From a checkpoint of a small mixture-of-experts model trained on Wikipedia: 12 layers, vocabulary 4096.
Below are experts of layer 6 (counted from 0) of a mixture-of-experts language model. Rows are named router (the router's row for the expert), gate (a neuron's input weights, with its number), up (a neuron's input weights, with its number), down (a neuron's output weights, with its number) and show model dimensions 0-255. Each number is 500 + 50 x the weight over its row's rms, rounded and kept within 0 to 999. Numbers have three digits each.
Before each expert's rows: a language model's description of what the expert responds to; "mostly gets" lists some tokens that are sent to it at least half of the time. This comes from a sample of Wikipedia text that the model never trained on.

# expert 22
Past-tense action verbs. Main verbs right after a subject in biographical or historical prose, e.g. played, worked, announced, took, began, continued.
mostly gets: " took", " began", " based", " worked", " went", " played"
router:483506576449489456457407504466539415477503533484520621495481470507548519477435477532508486520518476401419491579594545470563539422582572521516482555480507527412447452560511509466530513482421407454424496579431523523455546500454523437494561469548574505526546482448497477501490465448444529526560447507531476427522488507488576500566510578557486546435405605414480518497509446568528559506453552577566507425521471575493570473469521578482525573475551509596473441498449567505490505424491567473504419468553562457475538600574475518604585601468400547451463496507539482536457486542476492513518540456601460573460497500458443585434528486512600411519479472483464558531554454497434407487437413498467534526475590549518577441574409485546502495523530450539458627456440511468555488575474511
gate0:549526482487494458546472481476571477476526407515603504561470456530443473400484499518573462490453503469595530580544509622467539499421573563475508572445517544398490491476531484559513555488540570513547557571500514448475533537498551436461466468443455505475528560479505458455475453521464510416459491474567527420511403478509465568475392545471488606507591514452506485455548454529505509397530559509471417476471583579465542429540558544498505562425495498624539526459545555450463453569444451420438436464449499476515519533475461598451515440433506465544541537539477517527509564469401496453451531556592570463491384487501456422487422463533418502455439563599492543509447524395484504551409437467512464529451451554490496443557556444420558554518506504576548462522556389534492497483396486
up0:411398539544508562489468478523485523463492445422529483547550498549469414377568550563628508511485527407513485518584550584524493500488503497541456515465496440451447560445506504507507511485510467500550464535434508450550540533402485476455566533529416499502563516455553456475543477456442552478438488485542491392461444378480488534464450545548408614489496548443451519518442370507528449489511574507465480496525617533476466565499507568521558600532479454532507495443496602506434536538470518449484500409472560436492441561492432513373535477461576509494575495534505481521488527483399523400485507491522550485478454572507441479554449534609435463465522572566514450611531502434450559526510444552532422581460430588565462435527548427516544554500506525460536561529514460526401424501522554
down0:428515474534464535506518486497479522513544457476499565468514615476514422441488542476619489581517495443436433591566583470454541474580593602460466481539410538442472514539545543527443524453549480427479449478386467438477545462429484488516558447418515449507627481545467499455453458473565531488430438565442606467549492533432479411445480584472571470353454496481440481495486427536550412518527554526536530532571448409432492471549520465432546451557434531504579497582526453420507535490471542515529554502486384455473498493607519609479477596450596580548493458471484470524531546487484529443457488458527441509427483506483512484386556532378527423452502467514454461498531572494512451446522475510441514519475553576502462476540473475538503516402401561486511514484506493469511514483479525
gate1:470519484463591469450553474487456513538476539584454562462362534438438471498450525555583486473512429455501502480504502598570491489583540504506519444477526489547512471518449497501506493522565444532493470565543410541545512527431439522538549576460555521451458566509516409486576497432591495534505458437542492570591449549427536436563537527510570515548530558467507461484513507460453534370543578442443534518510488462536494477564441500477513562547537501533604517491609532473428534455488559491513492459447476446525535463554526450488544465472397473487551489460435528417514502470501527402527551575545406460518505320560561491380514414510463475484507556497426459475405482509479481604454530507508486540550475527492560520471532518415479595504455487530538515321467516389462461458522405
up1:535520455459499540490496531473499482443493533543580481476422506490499517473515549443562489577481519571552467433535424564576512490530555393479524467533538432433464545541421468428528521509471469556449516503552486482431509454433439484477612586547433449423498526604529364476583552442544476551509465382559564539552458601489487544548555465592542510469526564492546458447520554570425511471454498502422537535523471504557500450512496522525549565559570585514479445407571523574425549459509545521599612443472612484485536493511471579521515560501388483557487457530484440480569448514495434516502507524560411616526527446504499457409544454551488519549536578512507492476473477413517509553449485452497484575475512470552411500459499454511452549550547502528541474336500461478453452542569440
down1:488475441502526440545564473509427453502544472503462563392560459460472481469513471461552483509596555479607473556507586445455655429475454490493433417572496455544517486537475552370498379488469448460499481466467485478457502476470458582488477463450465555548536445566450428534595451561563440480503501521557632492556476461508528447539493467501543455560508518440563518506506559548500454580466449558526539489541493464581495550534545488560478539580555397498473548496526531496526507509477394465447413448457491533482463511434483433446525516440594583470468504497559533513460491404474547473528544442450519468491556503491455554571448542484527490486561507545510532459619596510557476610597484566487480467456542513488523489480580468543462467443656431546504531416516531456538559384462547

# expert 25
Heading and verb endings. Table and infobox field words and verb or noun endings, such as Peak position, Championship, Website, Publishers, lost, -ed, -ing, -ation.
mostly gets: " post", " lost", " Votes", " Position", " Released", " medal"
router:415456496504514533429450508485491597458419429474444479565481543603471531558447511486500477515446595467439439614577552479494528455632483454401456510460487611532518469505513512479484578481567488598442401396506450485477501446503432509547515518521512536591424478500457450513588454452476563525467450539425519516499579422489435513509514458521472508588461526494472580512383551466484459557435573469484484522529471446546448475487470596482524528584524560506505533513494476482514472390502453444569525504566393473553540564443548468539541598500500529522460484541538416484546452531462469460502599532482545542512548501507502489541448533485520407497453544404501450488506526526539504579395561573455503530482555542489551522467545511443487398542480541462395447534471504456437603640570485
gate0:511494499501585599463558421413475451507489490565450479547513518514442429538569564512546601502558526490526489505585403536470473530515492573526512427519498516557520502464559540442443418486451537487484577442450448518552480423431477479459490545514501474507535391490473472513599436490472535538548465457625457488549491432522454565484423526606554535546508540472528456485481454496526442592541550531493415497510452466503491541548539601568434505547423419497386468479539424425378489473525505510518533449477445550540413406488430490426484536504478493466449467482472441589458507485493464427454569518600500441457531598578575573591470473560549549479526539545531576587540505581527530563567448527513473517442470602540454506489519452409435561468397498467503485496488580506542543528452577
up0:523439521526536663527525430504495528484564607601494412421569520514579539452524378485477526492539562461525513522507502449465459567376479482550537472452464418423446519456515516408510422508409551525544576431486409510407335426578511435419486490432508541493491445504502498548493465475501485521405463529505466565546479486569460519466480494536468549475487591481566476497522488441490548450589535474452502613505524468577594500501491496532529539475491499583429411481521470424510505498562475495472473513439352508504457469493546465487450448547428442484518480461464553528529511466523580495505471513474547516458586601589489548498513483530601492470518481463420563509441532527506487498567452449533492385514460458508493541533517518435511511444445496352481450506477542484528472474415554
down0:518418528544533515560559465415491563468510441377484481486547503512453457462505498536422574458502412491487556569535411592538492482461512551554499478476535518536492506513455456578488408487387542520516381546586526544484549514520521573425472450514450515534496567453522482478514459519557532397580550473537519518488495604518516570602479482472443385463501487573458546612554453547493557494489572505449494535499556543568494462446520492479464554588497468392460502570518559512486469443460511486464588517459480438502408511445546419453562559396483461576570436551459566480432421464436458547473536472468588518500453434567455500507543494607511486437480544557504570441492512488473484493519478470556490475526524518515550495522521610521574536382457475522532474469397468574537514519497665
gate1:395573489564492521595492510447464517513507488572508457421498513534516497493388558676499496466505487393511522456462534475548416457558432553559536450513561524381555513489468438515560486540491594556490489594479578511497477522567424463502527395507477470528472491534473601514515420497508550518577493528470512523494525459608601467481508444474554520496479521377490463501418503518520463457450522449536533569468563513529466504416470534547499561450567441487545433549466480464494533486510539570505481413489528422528528585474468489500557603475531530439497593551554562519571449462557560482556526508477477580501501584451501532573537575513530479424478518519464593542491402434519393429417527486520480486539453481497378470574561570443485493467429519580562444474517448405490475505557551
up1:506508426520487527488528571465532610388410443492457524448508472517562473449451601643522548543458533409432575533521521437551455532454418513520531458439533587493664564482490441523571585518528612549425447543496536444558442557506401576585502507532491509500395502468438619497545361509548484528543491475470567535467514452531470602501442490493575513506488502439518467519483490515492500497472492457522488558467492474479474620467498508494553476542497517506453523579404558448517475525519556476533460446494515491576519606512520483446525512428539523461527541539499540531480444479475504526610480493463462557510505516505542513516518584521473460515499548421512545478534565337513516507432531498536507514532512505531463595418656500462483524545394482484524527516565461488424492569493444
down1:567452554555515472534472488461493546598561491478489535452449464401495516470403539477534478625420603571522553485588477599456488465529406488504451449456524458564436481365538511556420649478477543489502520469537486538525491508499461478550489458519419535513511551448445586431509510537501555526488460570482553502531562532592545580517455498465468546454440560533473501547506557477459462499486444536539399491436520439547436529484474510495524393427543530460413511536525525409563475547519410408491583483456442558521525574545479481418570474374561519520535584390536495445512527560532439505505497533507526473494513528446478515483516443460454452490455470564609413427544560440492486486500512599530486509518478475471512469589476483461578473461353463562536547551463533486490495490463586

# expert 21
Media nouns, short syllables. Nouns like film, show, episode, video, number, and short syllables after an initial letter, such as h-ook, T-ag-us, l-ack.
mostly gets: " Bar", " number", " video", " Play", " show", " episode"
router:494496549494503504534523481490551470541464499533477419549514466538481495407521621505466540440448545473476530535423521560531537544510414487533421467489400470416549512632458387537545538482534399601548552473494544422550538614522468521455454482503562574588578452434489468529496552507484491515562450546584439505434479529485456412506472459460427455427408457564460481516463508520541573519502506539451532512523433581382604511531512553518420466464514510511537505485436416497482534437447493452498453544488488552518560549494505476557437501488364440473494522506451489506532441522561471528547508485499517502463444497486554408483479463409470437435474491526459431588434507446555442385374479492452463476440515516443550585510526466509386476404553568540453589592524529526551455541456466
gate0:482533547436491566493563492446536507507485535522508576482477545459427477519513433607502468401480415491435591621491541479543460487501528431533555512551529552458507486441532463566513534459507503574590515478565515527522508442478526343463456452513457531479436492521523535422400487494474492538592506490513459394502517512499436502419566506452578507518430590443453508475511533502532538630517508531524591554477555468499589440582512550502477447525478445490477503475503504434462550452462388470571495499488567521579531547466505498527458413462404609504442467483476525480393468403561556492465442434591454517548458476504494490483535415531515420524469559433499482511431529415520508467481503462468518528429473598606451454506566548470543544367500588456403399507474502488548539471490407
up0:514524548505512502481555418396622445432478512529508510525427473624486523512513527556514551466520447441472623538566528481574472518475541408479400423550517566506479535481516503548424606429485500518501494489593479508474586540459597418493491556495483555529486526482514513453574602505402487549551461485430469419545451558501426494418587470467531552456472511414503540540450478461594546490437493547493496468457608387538565537547520517491438487489484478536510471466529483435476524477476390439516534452444510534529430575506561475603488507592486492496508483467549412477388444417563539493470568392529487561586438488579526531490437440566543444500522536499606543484466482470461479480456538430462491594504499610573446547532480461558499537443483540509499535531424470469446521482486448
down0:529415481472495529496529416434437436522538445528562492394548462502465503445539561398396523550463585461485512500548583456501577530528415536480549518522507484488546582444436518467430538494486487521512462547485497573509393512561534520555519409538564583429450475449465564492369544521481506533508473428498474406396542528529453499551477529511487546474444503394456508410420446477477486504521494357433437499525445458513521492537560586443560531520440458504422452547391492496537496454505506565563535626581464445506487548518586531548444452436502524465516524512555524443490505427530515515525563559410514412490552504424485529465560455481442420516466553613464485483529483434461502556538445487476513540554465491556571568565510462484489435433567468524513474568523544489562495468595384
gate1:449601490544586512539523533621463387468513470438541543475454454485530458533542467506541440496487502565550474505567496478508486546484496521443550466544509413475471548539467428522440513420432540404479479508473470551531531494432491532516498445491556546505526411488541587547450617502445539567490478433535473484515535447489510514413514474437415469513486500433520593456447406548427511511472623507498512484567518474544518481437487604584564550512457404478516436547484549502494449505402417528482488475566542475513440489433516487587506475524468494455423514555500419380432346493555477563506578414540445482588611530507435501563482528476447478498450522463480478519431471531517447450460512382445518568483462524491466540543577465502554562541559599432406457525428583548466449504484461
up1:481551488551540540516583494555474520562459481516489470493424511535492499524481519486581514525496517564531431510648534508470506530499493519468527482493497444413460528520510537530467525368465610533527569524417541437608441465527555586500498513560523600517544443361501554583534655491440562516489496424523413485441544509471535433482461475460512483498572542501487561384441480508457575539452515526595448447552480487526503518467533594583550524510473427474443467509485518484491457501471468565443491548582459505526472469395499449627452484514471438514513526577480387443441467553491532559465572352502499397600578426555501447461515560433540455481507506511494556511492529529484468451477550481525455554527540603502484474433533469473475511498538530504469553512449543601385499560494439
down1:492466573472409446550479477515464462462567532485608486497581419450382606591445477409512548509504640493505545542564591550506605472482391491521511478549458408516467559470485504499519496484502541583585483583587484408513574504536457520519453542501541521536417455427536482522453505507515544517551534462553467512526520441449523581478499404484474414453489623506475473498477488481525459457568438468549450550593523475421536432512453480553535427556446464512453471555564486495546543461464451573582558472543479561443478600460544485476492475553571570574474497542516607611493581477532516561481520554435485518581501461543490556462588411475577486540453474449541479416516508474491492424533507497551504460414534546507496484495578440549393481469464553445539535536544521443457493522471538